From a checkpoint of a small mixture-of-experts model trained on Wikipedia.
Size: 10 layers, width 128, vocabulary 4096, 18M parameters.
Experts: 96 squared leaky ReLU neurons an expert, 2 picks a token.
Below are experts of layer 2 (counted from 0) of a mixture-of-experts language model. Rows are named router (the router's row for the expert) and show model dimensions 0-127. Each number is 500 + 40 x the weight over its row's rms, rounded and kept within 0 to 999. Numbers have three digits each.
After each expert's rows: a language model's description of what the expert responds to; "mostly gets" lists some tokens that are sent to it at least half of the time. This comes from a sample of Wikipedia text that the model never trained on.

# expert 33
router:501545563415569577544446502502556519464580473505514486466527465383541421489533482496469544466476522492450551472477517499455527470455514519492470486509470443476468501498494516470538551455460465496471494581459522502406492539536551522526478560528490532456579448536500489517515541467493516558464528459504466522455493464435514470544382539489530505494535550499532478591495492488545504542460
Description: Pieces of Arabic, Persian, South Asian and Sanskrit names and words, such as Mu-ham-mad, Tari-q, Pak, Iran, and Sanskrit diacritic bytes.
mostly gets: " Iran", " Pak", " Bang", "lam", " Arab", "istan"

# expert 0
router:528496536462543433547453539545454483448442456511582469491476509539532538525501542483490461486549497452516485527511554478550529531555439456539566531451436503504529516502531573532447512455491456435516537534505509420449519495457459525463518494510537451487530440529566535450474494443462501532562478553482543648467586522504489476522520548484519478441453475507519494495461462495561533457479
Description: Conjunctions and linking prepositions after a comma or noun, mostly "and" joining verbs or nouns; also or, but, until, along.
mostly gets: " until", " and", " but", " while", " before", " or"

# expert 39
router:531510549445503444488496551535462529521467458569498447429516535409464431493486477498437526560498480516528439487492489463499485488420579546558495498471551569468551537484426514474493561517552507516547511567511506494499490513541562550432492493533532541523500570497519483481471426500533538484440424510449526533559492495508449423444573523453444497523473445497482462474436491466474493473450
Description: Nouns in film, TV and entertainment articles, such as family, video, episode, drama, show, series, artist, Best.
mostly gets: " video", " TV", " episode", " Love", "fess", " television"

# expert 18
router:485544488500467470519522467475499550483445536534538511497445463532598528467526494461496460442541548452531449435502545510559540554583462569433572577583473474502485544475470530448422489531505507456519502490447550505525483498547508495503521582490530459475500495478474507471462503478473474524440538466434534468473490538547484521502559484543563448505548424548411502531499445436560511510496
Description: Prepositions after a noun or participle in building, place and weather descriptions, above all "with" (stone with, mullioned, with); also on, by, through.
mostly gets: " man", " above", " wind", " up", "aves", " down"

# expert 16
router:522501484468514495518484500492544530495561529482552484422465473524533445467511568447469462495475527419542511453498461536552435537456509526456549499520508482511501476549464518438466505473451558509513572529421545580443557450506563515452576497513514536486527536481487529528549505469454479491540530491518519469394432496468470465535423507515507460494560530496542500556503383429551552489492
Description: Common nouns and plural noun endings in running prose, such as people, company, areas, serv-ants, guidel-ines, and dep-ending.
mostly gets: " areas", " case", " Service", "ants", " way", " Japanese"

# expert 58
router:545535604424519571483466508453542571450513488497508480452533524394515434529536498533471526514495518563420521469418526516461529497530516508512404523533497437532503481460479473484495547506550472422489433554435496513475496576543537566512473546514495538468524516541544468514474450488505527564484509445496473487501484506434542456506506483503465547476402482494494515578510564499498468477457
Description: Capitalized first pieces of Indian and other South Asian names, such as Ak-shay, Bh-arat, Raj, J-yoti, in film and cast lists.
mostly gets: " Bh", " Raj", " Mah", " IN", " Kh", " Ass"

# expert 9
router:509468521493543550456490511481496432474556497508446498487520538494493503461494531562461540529538457522474554443445489537488555469475498478540454422504449472504429563470487558494593520448565493547430458499568458505490509480561482457564487467541516491478519472475493487563487504553473462515491491496480491449665451512513573430531504498449573519492470545502506464515477538560527556539500
Description: Word pieces inside Slavic, Hungarian and other Central European names and places, often after accented letters, such as Sá-z-avou, Žele-z-nik, Balá-z-s.
mostly gets: "ić", "á", "ł", " FI", " Soviet", "р"

# expert 38
router:475497487457514492495528544457452573475440522480530522568581554566494585453484480478446505497454486504524543489522452481438501530464437466531524464586525526501488519475465571484501501431488451485463528618501524476458504473514489482492458488549593527455564496474479559461469471471556586493452465452527521544437459473505497488522550570457430462432516480525532458494508450535503492476514
Description: The word by after Preceded, Succeeded, edited, moderated, Lost, plus about and first-name pieces like Kev-in, David.
mostly gets: " about", "uke", " Jo", "ō", " by", " Michael"

# expert 14
router:468503531469491469530479537444491593485526467480565517478521534544482519531486497442441526480499497416551542458523430521465481459468535512480548512534489512545480545525421496487506560459495464511553575574439532586436541495527481499492548483476543526477551513465488532470549497512524537478555476511500558424369462523468480465514545512444422487540533498549501453513510412497568480468472
Description: Word pieces inside proper names and work titles in credits and bibliographies, such as Th-ack-eray, The Sec-ret Story, Whit-man.
mostly gets: " Child", " Rele", "iter", " Afric", " Chin", " Kenn"

# expert 19
router:517531487506493457512474512473491557497509456480558505502524521574494517492495505475472486484532505418504541457516468545496474509489524502538544499504466486557466521532469537518485543424516444530516558541478522567402565496498499494521547492474574489470552503478494605467527490472478497497561500511507580415333460522437516470556546542465425451490562480532495476518531409490551516470501
Description: Pronouns and function words in narrative prose, such as She, it, him, that, to, plus scattered single letters starting names.
mostly gets: "ither", " She", "-w", " How"

# expert 57
router:510514548508501450568528499415473581461500450436569527528541473510499491439505472498473463476498490398537522461539419526468473479513541504491559489536507552571447502435451518524452531474505502520567563562453511556453494568505540507469512558525555524478508508503493558474524523453515526479522542459499537424398464501456450511539525505455432460499552474562491490471560441483534464501534
Description: Middle or final pieces of English place and personal names, such as Down-ing, Oh-io, San D-ie-go, Way-ne.
mostly gets: " Je", " Victor", "rough", "iff", "oon", "uck"

# expert 54
router:474508463520459497437481481492566459496549578484473445427461446527484470445491573453490506466569531549520499562397483517551469546525511475469512511539525527420469457514513533483463569485478514456473515484401587527579528472503473512523434505471528509458536512445479418518571499498504489516513505492531433520530461525526559564509502462600487483531507518440539534525535504496564541527514
Description: Opening word fragments in scientific or math text with LaTeX, such as lim(it), dep(endent), sim, pol, che, beh(ave).
mostly gets: " examp", " che", " pol", " lim", "lect", " sim"

# expert 25
router:519550497475480487524497518528478521500514465474546508509515517530462512518471474515454487450542528445508507472541490570512483514475543515532531461483488460575434549497468545499522554425531454549486548536519504569394573481485496488497562485458539482482552475426516576476540498460462490514554479534507556419356476511449541475566545526460430459521569458510517487532547421489546519468522
Description: Mid-word pieces like al, as, ro in Portuguese and Spanish names, most strongly the ending of Portugal, also deal and Díaz.
mostly gets: " “", "ã", "ec", "oin", "ust", "ib"

# expert 43
router:456428485517466473484514486510526453487476544531518540491540480572546537535470516463535536506443558484398543490507454531478517501479498486458505539522549440434471507520463456450459432558490585490503477471474537537482543452505472502558528546569478471427489496428487517471505473482527428542483548523499545456464471485476569607466576468546537555482545499407448511501536457508523471443469
Description: Structural tokens in infoboxes, lists and definition openings, such as table separator rows, is or was after a title, and PubMed: labels.
mostly gets: "|---|---|---|---|", "|---|---|---|", "ST)", "rans", "ed:", " originally"

# expert 53
router:524542495464523475534460451452513553525532431475541539505493544576544462493492476484475603438468473478481517428520524414464472466485523515489524510509459576543536482520524554556524456537485437547487560546533479548431516504448550481504467549482527554479553480560500517541533533567505574457562496467469527555450472470510459475528390502483447569437518482521517483529488448464554516525508
Description: Digits or chunks of four-digit years after 19, 18 or 17, often in parentheses or date ranges, such as (1943), 1973–1988, 1887.
mostly gets: " 188", " 195", " 192", " 185", " 193", " 187"

# expert 49
router:567562512458495480510516557553486472521497433506498439463508512444438437511485492477538468530523462513541500524551561509511472512485493441499455410516559481491486443442578414520502541489491542504520522473522480446524539460425540502438447455482486505536551468491502546473577544504489487486505513502488468599539479422464437501540392480589467478547490529491550521572513522441472495517522
Description: Suffixes and words in political, legal and administrative prose, such as administr-ative, According, president, appoint-ment, conserv-ative.
mostly gets: " president", "ording", "retary", " President", "ateg", " According"

# expert 63
router:509575517508509517494597506445521571552494493479462499547487455510554525443474470525513462508461582487518524479527501574507447531542546444425515502514536423527448430442521441474472475509425510487449518391463465493551534553505448491522488569516432524500495520468510548503515562461459405533495500478515529503501488526508486466532420445560532494513499460541458525548550532511495569537538
Description: Demography and geography words in census and gazetteer articles, such as His-panic, household, largest, Demograph-ics, and pipes in climate tables.
mostly gets: " Eastern", " resident", " largest", "ensus", " Democrat", " vill"

# expert 60
router:493561472481430447513553536424465544498539507471502482514477477556444545446517518513509436531533501451491522525570440543459469463486509465509488495526463509510449464462487487467440522396533508493512577476482460542483535555451474474420514488508562566524546492489465506470561520487521420470561427588467578449425465507470522542520562531484422457511501440515465482511535464502452522503520
Description: Inner pieces of words and names, especially "ri" in industrial, "ew", and pieces of University or "D.C." in school and place contexts.
mostly gets: " Vi", "ew", "til", " D.", "apt"

# expert 13
router:556502497436493533472479533457524553526531482475493545558481496529525553514571491579445497469458484459504526451561517551479437496492516429512479501553443495534482440524542442500525589480458503442432545489441473508524514533471479511455406569464580575509496445543504589515546555405533509464491544486530488498460454508434526493569522511543477453502507498496519539551529471520440481488478
Description: Numbers, decimals, percentages and ± or − signs inside election tables with Votes, %, Party and Candidate columns, such as 23.3, −4.0.
mostly gets: " Votes", " ±", "isl", "br", "/A", " 0.0"

# expert 52
router:575473536481504519523483515527470586527512459482420475520505575516444511448479485539533519519556448507513544443503499427489468460498579483571490507495457487499447509503441508541553516448435505549471451528606495448466471482450483543542537505491532481505522536490499517498539529475475476453510450463484535489564573457507496414444469517395509530509514514586535478423497526520438551565520
Description: Pipe separators and line breaks in sports results tables, plus opening word pieces such as may-or, occ-asion, phys-icist, andid.
mostly gets: " sugg", "andid", " typ", " fav", " Republican", " dif"

# expert 4
router:552531530497525532495488454475475438507519465457480584556549488536468479486476469439455567427557454428511528437588485489471466464496520556537546438453464550497468532524429531520558448490484472586446533470502564540460498438529484516513577455557497496458448446449460480485548510568532524473509505535526498445469456485522481444532559513475524465464503522507461485476480469572580518511484
Description: Word pieces inside French and Francophone names and terms, often after accented letters, such as Congrè-s, Alenç-on, Gisc-ard, Jean.
mostly gets: " (aged", " Jean", " Belg", " Saint", "è", "ss"

# expert 55
router:481488486510531589445552538497555505506539477561516509536484541521535552446567516596493481556551471533443555486447513565476546496414542509503408475524495477532459527500521558534557547466552503541448406546590463532448507529541501535547499496559531478491540455561496513525507516486471436572475527515519519446574466511449573480498527492469503491506493479525519479540519574514514507473538
Description: Diacritic letters in Polish, Czech, Hungarian and Japanese names, like Ś, ť, ő, plus pipes and zeros in football tables.
mostly gets: "ã", "ı", "akh", "š", "ić", "ō"

# expert 2
router:422492498511499525425468473481576458491549541445423465497512443458546509501527536479499487488498562487493484472454465474530495471562514545419495520553578470466522523495481467442476532489471520500529531413437535519540524485543532471506515507485495514531497506419553386504445499484484462500448610474459506595541463553546527551479454473588539508486530531450536547501503524476540548482469
Description: Word pieces inside scientific words in species, anatomy and cell biology text, such as comp-onent, car-bohydrates, y-ellow, Sub-family.
mostly gets: "abit", " small", "read", "incip", " larg", " range"

# expert 10
router:573520484446558524439465526543527540524539534528497527482498535527531529469533568541450507517494471508535525454424515544510473464446540471563450473502548495526506468526507540518524557494477516559513528502480577542475516447549476480488520469499616563516476557471502602459413496458419472451440541497540525551418488543515564457504499479526507448466523530581505482487526452543447511501458
Description: Nouns naming competitions and contests in sports and election articles and tables, such as season, election, club, medal, Votes, Apps.
mostly gets: " election", " Votes", " Candidate", " club", " MF", " medal"

# expert 37
router:575565503457503449556471512467494512465517482492524490451469491466460429549491520431541479538550521453534510537522551443546455498485461548521544549502523482455482542448553436515542472606504572451514531486494551508478534456475571494471549505552526492517566515529528597486540509425491498468497508485502485627453488427491458541477459479546547498483533530477532530584499464443499488518503
Description: Past-tense and passive verb forms after was, were or he, such as used, published, built, sold, erected, opened.
mostly gets: " used", " published", " established", " served", " sold", " use"

# expert 7
router:537563487513441524463503497500529570460430567509515475493448496561532458461532536507561539500586558461479525517601477563444467495552502495455509512511520444467461447474500476467495440497521553517566440430528501544513514576484521511487467516544485436462533451514431511480517534466445465544519536551447536459525501497515540550451530506511554539523535473481391487545567481451472476483560
Description: Word starts and pieces in texts on stations, roads, railways and facilities, such as pl(anned), trans(port), fac(ilities), Line, Bus.
mostly gets: " fac", " Bus", " camp", " construction", "medi", " Mot"

# expert 24
router:478466460487499584466449507552525511485478504544523553524544510551530527571507488549498454587411499479427506435461545473468528451456511483484526526533598514453526525544470511440546495531448574525488408515551488531520507459571453511528519501558483525458457508450505454472507493539542495474483557500493541472543540491551465446434561450467569561506538522456490466460446485511456528483442
Description: Field labels before a colon in infobox lists, such as Category, Date of birth, Running time, School type, Directed by.
mostly gets: " classification", " Type", "==See", "istory", "anguage", " Family"

# expert 15
router:568515448441504488543530501453495515588537500526495497531438462516516499480493561512514448493483479519527499505516482564558470505510480457498513512517466484506463480458602505482444543527431548461454508401441530436584526511459470482460483559506527526499514488513484565516556566447447423441471492468486520515460547453463531599519462535560555425460509481509474551557561492493453524551479
Description: Words and pipes in census demographics prose and election result tables, such as were, from, age, hold, and the pipe after percentages.
mostly gets: " %", " votes", " ter", " est", " invest", " km^{2}"

# expert 36
router:484495460506527483448520466487554526528551505490479464495518422481541467424457549479521426501516577516454424464475494541549505514512490520425445576534456452463479476557478546451491525526527523512526549429421574513538542494505461501535517581462501441536537516443545498456427525501434457529482537493498487435520487547547575504481488499561469445462524471499454527456578480481490583523503
Description: Subject pronouns they/we/he starting a clause, mostly before are/were, plus plural endings like -ers, -ies in descriptive text.
mostly gets: " they", " They", " man", " we", " men", "ually"

# expert 35
router:488514487497510479518460518472484504519532427456505530484500551566434494488447516448464526477570466452476590499559424545474453457453462471495537450508464474540466442496508495436490484412501462539496549527470528581434551481469522496490566467542530480479537466470466518457538521534475519469564457576566563440405470497500510513521548553502434495484550542459485443459534445501545446469505
Description: The second letter right after a capital U or E, especially n in Until, United, Universität, Unable, plus Cyrillic and Thai bytes.
mostly gets: "sequ", "n", " later", "lo", " International", "pr"

# expert 28
router:511489486450435447504479551504499470520512498489479528496495544540448452532568538470497528496495465519546530507490499527485448525556546452499487456554505524525554409485488471565527533527477536461502521476504496532563481537432505565459419497449512542507549508532565473486595565439543527520568490581494511559548525421454453544530447544592419510501435501468518514561527487503460473561489
Description: First pieces of words after articles or prepositions, mostly legal and political terms such as j-urisdiction, Att-orney, App-eals, law, investig.
mostly gets: " law", " resp", " investig", " expl", " deb", " pr"

# expert 51
router:522414520473505557512521535531472442459458470525532540536534573587512563493485555534494517568454445515436540495502508530512466468442478496571493506467579412521486545471491530490543577542453482507507476526575532489505543461566510523585540476567525518511501542482523564549481496543486545456436557464507518498536526475522551455436553503489522488422551494468511516430514469541498501507431
Description: Past-participle endings -ed, -ated, -ified and words like known or Ret, mostly in sports, fight and award result tables.
mostly gets: " known", " Racing", "lear", "ampion", " Ret", " DN"

# expert 34
router:548511481565483471518553516528458541470490499530513481515436517516576478455498425549525534530534420465524514511507522440494439478472565514556424531508500460556464479469557570587524539508503525514502476492550505488548438512488506502508454464519524459546484533557475449462509479503448523476440500458539517592517616488483485517549513495447489476506519431588507543498533482469441477572594
Description: Numbers, units and name pieces in sports match reports and statistics, such as 13-y-ard, play-off, Bol-ton, football, goal.
mostly gets: "cer", " football", "ump", " Hard", "bur", " Ry"

# expert 22
router:455485479510434478499526451492465537528521508575474514483485486539512504450553499467452536544472492480539404523444442553507476497523498510579451498490580536552568550435426543538469564518518482505513536548472514570544468482511492468510542482479554545528433570531529493459521490527478550466496492464429525506584504549509455458454598502531446546448489427513538472453490484569501502457448
Description: Hyphens, colons and quotes in album track lists and personnel credits, plus music word pieces such as voc-als, 12-st-ring, 3:.
mostly gets: " mag", "-st", "azz", "osp", " voc", "oul"

# expert 48
router:427538435505502464509479476507530553536552493531434476405456539426537457499443603450532520518469571483516513528511417509533467518475492548498483554508548507421485501398463472483492497467496517503528522412416536508516531454501493473457502521443511501534513544459496429529548458440447503511470536463514489611507532531509511528526501505591490429486536521501490552538499485485524518538469
Description: Word-initial stems awaiting a suffix, as in promot(ing), sett(led), mark, list, discover, meas(ures), rul(ing).
mostly gets: " sett", " mark", "serv", " mount", " discover", " list"

# expert 32
router:503520542396540543522485525501551557468539442491497481450548517456555406536549516518475536515455538481441525459407494503433539453489563515446408466530510459540500524454480472511521550469538454460513455564445468536447509566533503548466525546522467510490510491477534478495496471449508540585468550471484526459484492491393522512515485489450482481514428519505500521591497517443515437472492
Description: Pieces of Indian and other South Asian names like Prak-ash, Bh-, Raj, plus place in took place.
mostly gets: " India", " Labour", " Raj", " Bh", " place", "och"

# expert 41
router:527490471468559548423468502519507532542539488473468540482491539489519558424525475535457513541470477486446530428491506509470540483462548531526471471514525452557429483519521499515536519456473383500445453467465510503487562494498444419582583484466531485512505493502467579557429566491448518444490524443549514422472491561498567490532448500485530480462552488566465451439543487536509478511468
Description: Numbers and final decimal digits in sports result and statistics tables, such as 5.75 m, 58.85, and two-digit tokens like 50, 52, 42.
mostly gets: " 50", " 52", " 42", " 55"

# expert 42
router:528437456503535547479527473522496544590483509538517561565559468547562561549431517523536532514402459504438545452539467528448535441471489492529569520546487500478497524490435480507513447542438560520514463473558503471493521486446419527555510513558521530420439489496452454511500498528526452458485479478535518474559552455542501503434566526486575484477519506483492513454520474561462522519436
Description: Colons, slashes, "is" after "(born ...)" and labels like birth, (aged, Location: in footballer bios and career lists.
mostly gets: " (aged", "ity:", " (age", "°0", " Location:", "ight:"

# expert 1
router:539527506507484523502478489482423492519565496484475524514535506537421465548525485445453536473514506500544489447566500491474536446509465559510538448466517533525487587554441557469542436490480490573480586520505567578487459422527521480522553495501480507469506436408503416503548494573530540449494406552528511464495465511518509451504549536504482518532499511489492427507472475584562499443468
Description: Word pieces and particles in French, Italian and Spanish text and names, such as de, la, du, accented é, and endings like -o, -ia.
mostly gets: " la", "é", " di", " del", " du", "è"

# expert 26
router:543515497485579419548437560518532561499500516503479475450513519466509402490490528420480472503519521457528446479456493499577459557409551554540502516443531539521542486529494523565471526465494532545483518553453549480526469434518501503423535493420551517482484576487566500451486436457461484471494503425483489568469491562466491448495459492470488431442527482547537565523502501490534525524528
Description: Common nouns and sentence ends after the, his or her in biographies and plots, such as office, party, politician, country.
mostly gets: " politician", " country", " child", " court", "—", " day"

# expert 5
router:462554453481480522461459494440545476523527482458529499431508430400432417523466520488482512515530499522541508506508456485524500545524551465450511460542508434413502495495531425486464505446504516473500513450426478476531556475503522491478448501443504559502581536464507516488560529475520501520503503507513482600463503526461518520565390462571499518564515571484562515578572532490517488541521
Description: Opening pieces of abstract Latinate words such as art(iculate/icle), Post(graduates), Pol(ice), organ, reg, associ, instit, Commun.
mostly gets: " Post", " Art", " art", "conom", " associ", " Commun"

# expert 31
router:551495436535434482469583525481454518470482524475544524580445541523472540435490485533518508562518429469530502458545495497444497508588538456517485536515514464573500451427527552576501531473506517561566491513543490517597433550521472462499517466477564477529525492548498454482528489515469507456568473559492521499540568508501570530499551509527476530562495426536476521497551491538465501575557
Description: Name-initial pieces in college sports and league tables and place names, such as Mc, Mid, Charl, Det, Bow(doin), Co(ach).
mostly gets: " Mc", " Mid", " Charl", " Det", " Columb", " McC"

# expert 56
router:545433503469529561417505509536513523506582437489496554514545538519519559448520543522453544538473439462470532457480487442449541448479531499544423439507566480575502519538471542502565543466475465543495447499509474482465544481586507511552547460507563477478510505460524557534403525511485494478462525519525519464498507536511592467526432499494513483426496518519542477389486494564487502528484
Description: Pipe separators and cell words in tennis, Olympic and championship results tables, such as Games |, Qu-arter-finals, details.
mostly gets: " Olympic", "ago", " Games", " Championships", "rest"

# expert 62
router:496533451580529457479505505545511492478505505471542450529539461500522465454525496450428482506526490453535461437488542530494522494468529571512472508543541465570494530535474579514480559468567464488552548558549557530452460477494533522450499499473526420527567507457534564485453465421484556534487491505427532488441475555441531452508503574506446454450568433528506517494542430533557556491520
Description: Word endings completing verbs in plot summaries, such as le-ts, choos-es, try-ing, g-ett-ing, tri-ps.
mostly gets: "ope", "ett", "sc", "ep", "ki", "ets"

# expert 44
router:591521477519440459530499495518504511458455499540507550488482548508471475475534566407524516469530524442471494479586444504490505509543500525475562471512494517545531531501430542476513383533493515539550499473525502497438539535447485535536552502548511417427504466473404553485519540503468473492566524525437537481459509412473467518539490499499503492460583461495442511433539450534569453514521
Description: Pipe separators after ship names and countries in shipwreck lists, plus word endings like Oper-ation and miss-ing.
mostly gets: " mm", " sm", " sl", " bar", " take", " (c"

# expert 6
router:469508487528501465488470476520483524491531519521541457505522473476507430434526461439432550495519498490553433475503464477527497468448573577495460510511542569517492537503433591560436554531550414512517565577491519515515447445504531542510503475447523500475528478488507515441479480531482552527481447439443488462470484544465455475541484544488418445422522405528553499453491451523574494528515
Description: Word pieces finishing everyday words, especially "ing"/"e" after "com" (coming, come), plus 't, our, ell, often near quoted speech.
mostly gets: "'t", " get", "rag", " You", "very", "ould"

# expert 47
router:511464538501555516518591520484444484462445445526526544529566576581481581536481519580466507516522481458505528430535555510478546457530524491529544496496452481482510493523490562500568568436470456523504483553534485458415526481498426476574544472552547547494532474537487552573523539459502452503532523508510536454456552490516493464499547537488475465505502501519532424482468487560527587453453
Description: The word and, sometimes to, who, or, or under, joining roles or names in biographies and lists, as in actress and singer.
mostly gets: " Jer", " and", " &", " who", " Under"

# expert 30
router:462563568501553477519475503476499529482525522484429461500550429444521513470444493438500512480493598427549440496477556510535444561457536515450535501476534503435471518510493495452442493525483455475480555519466530532466530513586503507484530483480471545433504524470481491511428503465493463497446497478514476461445453556525474449529436484546469420523524494523499543543473445454550566425612
Description: Possessive his/her/its/'s and adjective-forming endings like -ious, -ian, -ical, as in glorious, religious, serious, common.
mostly gets: " His", " community", "ious", " common", "ological", " Catholic"

# expert 8
router:547474530495512567522488543596471458486453484497551513562482541531561571470484495515471505470484462515413564467552567570466459470439440468531533494489464410537441464493513546536513563483482496558429475536553530499484514528533470564545471485580558453457487546568514516546501544501444468465465534447557510441462560501435490502559534533459488488510503516541541480521517474542467482503503
Description: Commas, semicolons, dashes and score digits in football goal lists and match results, such as Uria 11', and 0-2.
mostly gets: " (0)", "',", "–0;", "–1;", "NG", "–0"

# expert 29
router:517490477583484512475511551551438518462499492548480498518496510500530592416538508543542536511550402527534550471546504493465466436482568513535483538480539441580514465436507521583521559500472527521526471472572466497530420564515492496539488484500563461568554520508451448471502489495433509504498489507468524581518613462527555506504491484486527501501517469539463519453551514466446535566511
Description: Sports words in athletics and season articles such as track, pass, team, points, championship, coaching, and the running of a race.
mostly gets: " break", " chang", " points", "eek", " championship", " turn"

# expert 59
router:469472453494541578434545462487547507519462511514528562560560528490510539542492510508484523465511562557438517431507529478436541471519485490450531481528483438502424548490475508420555508513455493559457422494543522510426547441514442532573525514546517522437499506447509523602462533480511443509501564494519515468550493495478547437417525529464530526464548576515446482506535513555544491493487
Description: Colons and line breaks after field labels in taxonomy and place infoboxes, such as Kingdom:, Order:, Province:, Time zone:, and coordinate marks.
mostly gets: "°E", "ico", "rist", " name:", "cient", " Loc"

# expert 17
router:520497538418533493543513534436460573459542504479534507544556507551508464511527540557499529439482487490504545444516462515438462451476546442514428546473458496511458473507483493544512553442482502565499509555528449569425531524475517578528459524514539543475535461555504518543556554430539468541503526498502540466415457419426489486548457509524435464443416512525536472560523474491505500516490
Description: Chinese, Japanese, Korean and Bengali byte tokens, and pipe and blank cells in election tables near Democratic, Conservative, Party.
mostly gets: " Democratic", " Conservative", " Pak", " Labour", "ua", " Parliament"

# expert 12
router:511444553518509563518487547595462505495456503518495503526469538546549519427542457593535525472482437495475549511563522525478433499418480470510480539470449421551418501447484580541518549480510566576474479503592485502495460462547466567501446492575552467530444565567536500502525493515425445494444483459501525503496522535503467476526531482469520477524495455519521499554539502501535498508509
Description: Table pipes, line breaks and score digits in football results and standings, like "0-4", "|---|", plus FC, League, DF.
mostly gets: " Football", " FW", " DF", "iga", " FC", "NG"

# expert 45
router:455513480473528568480506530462573435510561490583431488520519490441469514456557507556467496524532497481467533467405496565499572511522467501497439460507448483492437503459521554459559463433497461477406450505533460496426533518557476493538454436548537515499525457557504473588471547528526445559498532471467494453569448490468543464504507508490489528506520553509525510558473523490550561541525
Description: Name-initial capitals and early pieces of Slavic, Georgian and Eastern European names and places, such as Pet-ropavlovsk, Bor-is, Georg-ian, Ukra-ine.
mostly gets: " Ak", "ko", "sk", "а", " Ser", " Bor"

# expert 3
router:578481490566531585428500498595497541527462466494437496499526556511470539442548517582540521479508475540445571496529517535463494517486585529564459479507513449508408477499496540488573575468486528520531505483560499474451557529516461467580484467458580507508498510466451550491505548543441442469501536513549549484487503508489535455498527452482507489464527481531465454429527485536430472529539
Description: Pipes, line breaks, numbers and word pieces in sports results tables and headings, such as Champion-ship, D-oub-les, Opp-osition, qual-ification.
mostly gets: " Atl", " qual", "oub", "ris", " DN", "SP"

# expert 27
router:481504461549451487432453502541520512519560519462455449428464451467502456444475581458476517483513537460508500536483419529566454530458540487478502546535516513465517448484529467492460525474464581504489555460407572486542491479471477497426436514432560476531547567455523460511518487472502470532449523434528428566459497537535548551473438466582502465474528540485540519530558475488495513465470
Description: Nouns, verb stems and LaTeX symbols in scientific or technical prose, such as model, act-ing, $, _, program, condition.
mostly gets: "_", " model", " states", " students", " condition", "^"

# expert 50
router:467539488449475475474447509468520528474477498583527474434489533430454471524484537512437537552491492564552498491470485475524507466488511538557495553488556593471534572487425471495500525560506508473541494578465507493576479482521582477497514461483497544484454543524506388486547420527522564499501478465441487581556496559530461436462563481454486554461444461511518463498471483492507508472429
Description: Nouns and verbs about creative works in film, album and book articles, such as review, film, Production, published.
mostly gets: " film", " book", " video", " Film", " version", " Book"

# expert 20
router:509558502451495539476529487564501436514534512463487433539508522477443466522488487508460511475545512555510499457535531516481511441504554496561477447474530442569423572458461546494575528448567482571436473540591540550460532466541472493510541461487472488556477421462577439465517448514458508504483461525511527507490500520501559478516540570520515525530525518483472468541514517633510530561482
Description: Pieces of Spanish and Portuguese names, places and clubs, such as And-rade, Guimarã-es, Ram-os, Teresó-polis.
mostly gets: " Los", "umb", "ñ", "ón", " Sant", "í"

# expert 23
router:492463545517518505518527450499523429497559480517520505478521413520509425468518524504451557427544520484444532481544485552440466460473591481503448503412525528453446473552466552554484508469537459499484478540529514563406564515497509545544419500501497472469503453508467485530550500476500484545505442471516505454471426447485506545543488601480450490428479538546503401497557486507521500496467
Description: Syllable endings in Chinese and East Asian romanized names such as -ong, -ang, -eng, Luo, Hong Kong, and also -ing after rang or Chang.
mostly gets: " China", " Kore", " Chinese", "uan", "ong", "ao"

# expert 40
router:556533451447547432511452528481496565566504483509507472431446484490484409481537549448520469473492540467557470490508428507571479539458459474551540523421447535561501532534470517575477519510475537556500570489442522448498498516419526464412539535466509441397498510494524524536498518456464443509511445428516470552501505534456492510504480521478471478440524462560521552534487499487502529558510
Description: Dashes, semicolons, colons, quotes and parentheses that break or close clauses in prose, such as em dashes before lists, closing ), ",".
mostly gets: "—", " season,", "\",", "”", " “", "ote:"

# expert 61
router:513520464491492469493503542451501570481554476484548523537512514568514534473489476514468487493502488407510513463515457552472473507495509499546487497510482507544443506530479528507489557431506495551513562492478525558412545505493490469527559509473593522475523507444467569482511492459493490498519527508492546411322436531453553501532544531495430438519573478528500473528573412505556521508522
Description: Mid-word pieces in varied words and place names, such as mon in salmon and Penmon, hem in Bethlehem and biochemistry, ph.
mostly gets: "yd", "ph", "ros", "uch", "mon", "|---|---|---|---"